Below are experts of layer 11 (counted from 0) of a mixture-of-experts language model. Rows are named router (the router's row for the expert), gate (a neuron's input weights, with its number), up (a neuron's input weights, with its number) and show model dimensions 64-127. Each number is 128 + 24 x the weight over its row's rms, rounded and kept within 0 to 255.
Before each expert's rows: "comes after" lists some tokens at least twice as common just before its tokens as in all text. This comes from a sample of Wikipedia text that the model never trained on. Tokens count by the router's weight.

# expert 22
comes after: "\n", "-", " |", ")", "==", " also=="
router [109 139 128 180 132 124 135 101 108 130 139 116  67 123 135  98 172 147 134 139 138 115 153 104 121  94  85 149 177 131 128  82 140 125 107 152 100 152 128 100 112 106  98 135  85 164 157 134 135 106 120 114 111 102 113 108 115 126 135 146 136 110 128 130]
gate0 [ 87  99  76 173 173 111 141 111 141 145 137 121 103 120 139 138  93 122 144 135 131 128 141 125 116  98  99 102 153 160 153 126 129 136 114 133 169  98 133 152 140 152 121 135 153 140 134 119 122 147 137 121 151 174  98 110 178 146 123 159 123 108 114 121]
up0 [118 183 175 111 124 132 120 132 180 159 119 129 112 135 113 159 119 163 146 149 125 160 127 118 123 149 140 117 122 109 109 142 148 179 144 117  98 117  98 131 144 109 118 133 146 129  98 114 169 165 128 116  94 143 173 180 129 102 102 108 163 120  87 125]
gate1 [156 162 159 143 162 121 136  77 133 157 116 149 127  97 142 137 132 121 137 144 147 121 143 141 140 183 159 106 108 124 119 129 117 145 103 125 139 141 134 135 123 114 105 146 182 129 133 113 171 126 125 146 138 129 151 122 174 140 158 124  91 164 100 142]
up1 [153 171 117 138 117  92 137 130 127 110 122 199 117 117 105 154  93 123 125 166 161 134 155 133 122 106 113  94 123 154 107 127 106 103 119 129 110 167  84 100 120 113  95 116 163 104 127 111 135 137 140 168 112 131 158  83 141 133 135 141 121 128 134 138]
gate2 [133 116 105 149 121 140 155  91 110 142 143 101 126 162 127 123 155 168 150 140 146 125 134 159 168 143 147 187 166 128 121  95 106 102 135 134 150 130 137 128 122 133 106 121 103 143 155 115 133 119 161 191  80  92 140 106 130 130 154 135 142  89 144 120]
up2 [155 153  98 116 139  92 106 107 162 109  97 127 134 143 134  86 127 173  90 112 146 133 131 116 157 141 137 159 149 120 132 153 158 102 139 119 144 145 112 141 155 145 170 134 129 141 144 129 127 116  71 195  80 117 118 128 114 174 127 142 114 138 114 139]
gate3 [148 147 116 159 132 113 121 123 145 171  92 121 109 128 124 117 135 113  89 148 129 130 161 172 132 124 113 107  97  99  85 138 158 159 112  94 113 103 148 106 129 156 139 101  85 165 124 119 121 135 130 112 106  87 159 141 102 128 111 117 101  92  87 139]
up3 [122 147 107 108 123 108 155 136 155 156 121 148 123 129 123 128 117 113 121 181 153 136 133 168 144 120  93 120 116 141 106 109 127 125 121 128  87  72 134  85 104 182 164  96  90 173  95 107 133 109  73  98 127 108 151 126 118 136 130 143 106 113 129 168]
gate4 [139 119 156 131 122 130 107  91 142 149  98 160 139 162 143 116 135 128 133 127  91 160 110 152 146 141 162 114 153 136  85  81  96 139 119 132 128  90 147 114 101 152  71 146  95 135 179 100 127 141 149 109 111 143 100 127 136 142 105 144 105  99 127 156]
up4 [141 130 158  96 164 141 157  85 128 152  99 121 143 137 131 132 130 140 138 125 128 111  81 143 157 100 173 107 119 109  88 130 142 111 111 113 166 137  93 138 148 135 100 108 143 121 134 125 165 142 165 118 119 129 109 161 136 124  95  91  90  98 131 142]
gate5 [ 89 119 143 144 148 164 186 127  95 147 147  96 159 134 111  87 168 120 166 125 107  95 134 132 103 136 117 125 136 125 108 116 107 101  95  95 173 145 130 149 136 147 125  90 129 167  86 154 107 119 173 148 114 101 138 104 176 107 112 152 186 130 117 129]
up5 [131 108 111 108 110  81 130 102 125 149 151 108 130 115 149 134 131 114 118 124  52 152 103  87 142 141 103 138 124 126 147 139 161  89 104 122 127 100 160 163 123 109 110 155 152  65 126 140  86 155 122 121  92 152 129 113 145 168 152 154 123 114 121 124]
gate6 [131 114 133 130 136 141 135 173 118 171  76 105 109 138  97 117 153 161 137 128  99  89 155 146 148 103  99 122 135 130 128  94 124 121 162 151 117 117 121 116 132 114 158 112  93 138 123 147 138 124 154 141 113 118  97 108 139 156 147 158 132 118 136 129]
up6 [ 98 159 131 123 127 113 157 185  96 122 174 154 121 120 182 131 142 115 134 169 125 127 131  97 135 150 108 130  99 132  81 120 115 139 103 124 149 129 120 109 160 134 105 191 129 142 135 158 134 141  97 131 129 121 127 126  93 100 153 120 129 160 150 114]
gate7 [167 126 128 116  92 121  97 124 203 152 165 155 109 110 123 131  96 116 138 135 152 117 146  97 113 145 121 121 118 108 142  79 144 137 159 176 132 153 123 145 125  70 128 103 131 134 118 110 129 135  99 112 114 135 130 168 135 116 146  72 118 135 177 139]
up7 [134 130 165 154 108 151 105 113 157 150 152 128 141 105 113 147 140 142 116 155 124 171 123 161 171 131 138 162 112 107 133 101 120 157 120 146 131 116 125 122  93 107 134 120 161  93 149 108  91 145 100 117 154 149 125 135 128 134 147 107  74 122 105 144]

# expert 54
comes after: "-", "\n", "|", "===", "==", "–19"
router [161 133 121 147 123 119 109 113 145 100 149 159 143  88 141 105 144 160 180 109 152 125 127 136 151 150  90 150 179 157  98 127 147 116 133 183 133 116 152 126 125 150 155 112 137 152 145 101 103  99 109 112  94 152  83 150 140 116 119 163  89  66  96 114]
gate0 [130 122 108 136 109 142 110 135 112 151 143 136 139 129 104 137 142 139 149 157  89 118 126 154 114 115 140 140  92 125  99 200 165 169 131 130  97 103 169 110 140 107 138 136 110 150  68 165 134 117 107  92  99  99 180 140 108 143 167 173 125 172 118 134]
up0 [125 117 146 127 126  98 153 169 156 134 130 171 109 115 131 152 118 147 107 142 110 152 140 122 149 114 185 126 119 133 118 116 163 146 131 160 113 111  81 123 115 102 106 105  87 125 149 164 134  88 142 151 134  86 163 133 132 137 105 108 154 156 178 146]
gate1 [107  90 102 167 138 168 127 151 149 123 146 109 202 129 141 141 146 143  94 121 135 102 114 132 128 151 128 107 117 172 134 115 163 115  84 122  97 124 129 139  78 150 125 125 120 166 137 113 142 123 128 125 139 174 174 135 114 107 136 107 177 118 102 146]
up1 [154 121 103 129 157 129 113 142 143  88 134 118 149 122 116 131 137 120  94 176 130 155 143 154 117 113 144 122  94 109 144 107 141 137 107 161 113 113 121 117 161 104 144  95 170 127 164 129 161  54 151 139 133 152 151 164 163  94 127  84 107 102  83 149]
gate2 [ 92 150 115 155 147 144 161 129 130 147 100 137 152 156 138 148 129 132 180 137  99 119 122 162 129 101 113 135 132  81 102 102 149 120 145 167  82 112 176 110 151 126 117 148 121 124 117 171 163 136  85 171 131 157 156 146 128 165 108 119 110 120 139  97]
up2 [154 141 130  96 144  84 103 165 107 122  92 122 152 169 118 101 121 127 137 124 124 111 181 107  78 107 100 126  90 144 158 156 166 108 114 108 134 102 153 140 158 134 150 131 124 123 112  92 116  94 197 185 115 178 139 108 129 148  90 122 115 135 119  81]
gate3 [164 117 142 136 158 131 120 132 110 143 143 101 121 120 145 120 118 123 124 105 147 137 146 125 122 114 106 114 129 109 154 184 106 115 162 113 136 145  97  89 112 102 142  84  93 107 131 160 146 145 114 167 108 136 137 126  98 131 132  71 173 150 145 125]
up3 [132 107 141 126  88 126 137 109 177 116 127 142 133 173 102 151 145 151 134 182 146 122 146 135 110 124 122 134 135 138 135 107 110 152 108 150 127 147 160 127 116 139 117 117 141 139 152 130 127 153 157 122 148 139 138 137 139  99 104 141  81  96  95 134]
gate4 [150 144 104 152 102 179 103 117 129 119  70 139 150 147 136 134 128 149 146 135 127 103  98  87 127 137 120 132 159 111 109 127 128 156 129 146 113 171 142 155 147 150 149 108 153 156 108 119 158 146 142 114 110 135  94 145 141 149 111 138 134 150 109  98]
up4 [146 119 120 165 113 122 102 149 151  93  80 125 137  84  85 130 133 122 125 162  80  97  55  90 114 154 124 120 144  88 140 109 129  99 127 145 132 124 164 140  83 130 103 155 120 138 112 153 168 139 129 123 117 163 112 153  99 151  89 142 130 113 142 197]
gate5 [135 143 113 147  90 129 150  92  89 101 156 128 114 123 144 122 144 147 182 107 138 133 130 118 106 124 189 127 114 158 146 125 180 108 160 172 130 141 156 106 150 119 122  91  92 137 137  96 169 141 100 196 185 158 129 124  76 138 107 131 151  81  89 123]
up5 [147 158 107 156  78 140 122 110 109 122 128 138 147 120 139 113 132 142 180 107 120 114 129 127 122  92 165 134  89 161 131 108 147 125 141 174 157 131 148 125 123  97 124  97 128 144 121 105 160 141  82 208 174 141 143 132 107 114 115 123 148 114 116  86]
gate6 [134  98  97 152 166 148  99 113 162 111 149 117 105 185  89 103 133 129 159 104 140 126 152 113 138 108 125 123 111 182 110  88 101 113 125 127 139 101 172 143 127 108 131 116 144 131  73  96 122 122 159 117  77 150 134 125  93 102 139 122 107  99  97  91]
up6 [133  89 166 109 129 127 120  76 125 117 145 118 103 120 141  98 130 143 138 142 121 140 128 125 124 151 105 153 124 111 125 126 100 158 137 135 152 119 118 179 141 162 135 118 163 111 122 165  96 109 138  94 127 114 111 116 120 115 131 149 123 144 137  94]
gate7 [151 127 110 122 141  72  95  90 131 128 183 113 121 167 136 134 130 138 115  98 133 140 121 148 140 182 144 146 152  86 154  99  98 133 120 126 162 123 131 150 113 111 130 135 148 125 136 138 100 157 126 159  81 150 116 126 103  99 130 162 121 142 177 132]
up7 [119 137 140 155 124 175 135 159  97 139 125 101 138 150 119 121 124 128 144 130 114 140 126 140 124 125  97 142 119 147 101 176 122 156 121 123 137 106  74 116 111 150 118 123 120 114 115 137 124 135  81  71 122 133 101 140 150 154 119 115 117 140  93  65]

# expert 63
comes after: " |", " in", "|", " (1", " 6", ";"
router [130 153 104 122  95 127 105 122 109 102 132 126 115 121 131 132  97 151 146 115 124 100 125 117 127 143 144 154 153  98 142 104 129  91 154 118 142  92 117 143 175 187 102  99 198 152 143  92 128 131 135 140 128 160 104 133 125 120 118 160 103 110  89 142]
gate0 [140 150 141 112 149 186 138 161 100 162 141  82 129 140 164 113 137 158 101 129 117 137 128  99 142 135 153 131 140 199  86 116 132 137 137 116 132 118 140 170 128 162 144 105 100 129 117  98 118 132  74 116 126 156 142 138 101 112 108 112 142 126 125 147]
up0 [113 133 139 121  73 140 112 114 198 113 120 146 170 153 114 176 133 139 123 144 141 134 133 170 119  98 162 136 116 109 150 137 164 117 157 115 110 118 163  98  82  92 146 149 111 122 124 133 144 104 145 113 133 102 152 125 110 122 126 109 114 163 131  83]
gate1 [120 112  85 128 180 149  96 149 150 133 186 127 180 118  86 189  96 135 114 161 142 133 153 134 140 163 114 131 126 145 162 157 129 146 154 108 127 132 175 120 108 107 141 138 132 148 135 146 111 155  54 138 157  79 185 151 114 102 111 125  91 160 153 104]
up1 [139 101 151 105  87 159 128 133 108 141 118  92  96 152 159  77 130 174 150 117 112 155 126 118 119 123 150 141 113  86  92 118 120 129 105 106 121 127 125 133 173 147 152 152 101 130 175 109 153 131 155  94 104 167 103 142 129 144 116 129 140 138  97 116]
gate2 [162 154 133 206 121 134 115 139 136 154 198 155  86 129 129 129 111 126 131 145 125 152 118 137  61 164 107 122 128 155 112 157 138 114 156 106 129 150 136 111 131 140  91 142 140 133 104 139 183 153 131 159 146 118 111 153 146 139 103 104 161 159 118 138]
up2 [121 116 130 173 129  96 121 143 155 169 117 128 131 139 144 114 163 115 120 136  96 171 119 143  62 124  99 129 147 157 105 142 135 111 113 140  97 168 118 118 128  96  89 113 161 111 110 138 112 134 143 166 131  86 113 119 121 141  93 142 138 158 117  95]
gate3 [ 99 135 171 126 166 128 117 130 133 173 146 129 150 135  98 123  48  84 177 154 186 137 112 161 154 117  94 127 133 116 141 155 112 102 126 133 116 111 163 127  99 171 145 110 153 136 120  99 126 159 149  92 111 132 135 123 118 111 105 124 174 172 135 112]
up3 [109 107 170 132 145 125 173 109 140 157 141 137 123 137 106 123 128  86 135 149 153 157  76 165 167 111 102 140 134 109 159 107  95 119 100  91 105  91 169 184  95 118 143 132 136 142 109 109 141 142 123 118 122 135 131 148 126 140  98 130 158 150 155 124]
gate4 [155 142 131 155 136  83 127 181 142 164 106 122 120 135 133 187  93 104 135 121 109 148 117 142 118 135 111 189  93 137  79 133 143 132 113 116  99 130 141 149  88 140 140 154 128 141 100 111 106 162 150 134  87 110 137 140 119 102 151  82 132 158 174 151]
up4 [130 138  92 160 132 146 186 127 118 129  83 104 126 158 125 131  90 107 156  75 129 108 132 126 146 137  79 164  96 112 136 125 160 140 134 140 123 137 163 148 116 123 134 164 162 124 124  98 146 153 123 114 131  87 117 141 178 102  87 145 155 150 100 140]
gate5 [132 148 118 155  67 104 161 129 166 181  91  97 122  99 137 110 142 119 153 122 137 161 147  95 129 111 116 127  84 160 119  84 119 143 109 118 139 151 152 126 134 140 142 115 124 175 169 118 107  98 111 112 132 119 136 148 100  92 156 139 164 135 134 159]
up5 [ 95 140 157 146 104 126 126 114 114 119 127  93 126  91 187 108 123 142 151 111 139 163 113 152 140  75 102 122 139 103 154 191 135 125 166 124 155 172 110 153 133 143 102 146 110  99 147 142  93  97 143 115 107 112 127 169 144 171 130 107 129 127 133 128]
gate6 [129 127 124 124 152  92 120 105 123 109  90 129  90 133 103 157 138 143 134 164 105 138  75 123 129 137 135 107 140 114 149 132  87 140 113 103 155 167 198 128  97 117 139 146 116 118 109 120 112 139 143 144 146 146 132  94 158 117  73 165 175 166 151 180]
up6 [136 139 133 159 101 137 123 153 115  83 133 134 134 109 192 105 123 121 126 133 144  99 160 108 169 143 118 151 129 129 148 141 178 142 127 116 126  81  54 119 152 150 138  59 151 146 170 136 148 105 140 113 154 126 146 133  98 153 152 132 140 122 149  93]
gate7 [137 134 139 144 101 138 113 149 157 159 150 135  85 170 111 142 127 153 106 126 143 145  89 164 178 135 142 122  92 156 109 139  87 146 123 147 129  89 116 148 104 115 138 101 141  89 134 168 129 113 145 121 140 104 126 122 141 174 122 145  71 157 138 135]
up7 [126 147 117 133 139 127 142 148 132 148 127 128 124 139 160 118 128 142 100 116 154 151  99 108 136 110 131 102 114 153 104 178 127 177 168  99  89 157 104 156 103 141 148 176 113 117 102 131 111 100 144 106 153 129 141 108 144 122  94 135 123 138 101 134]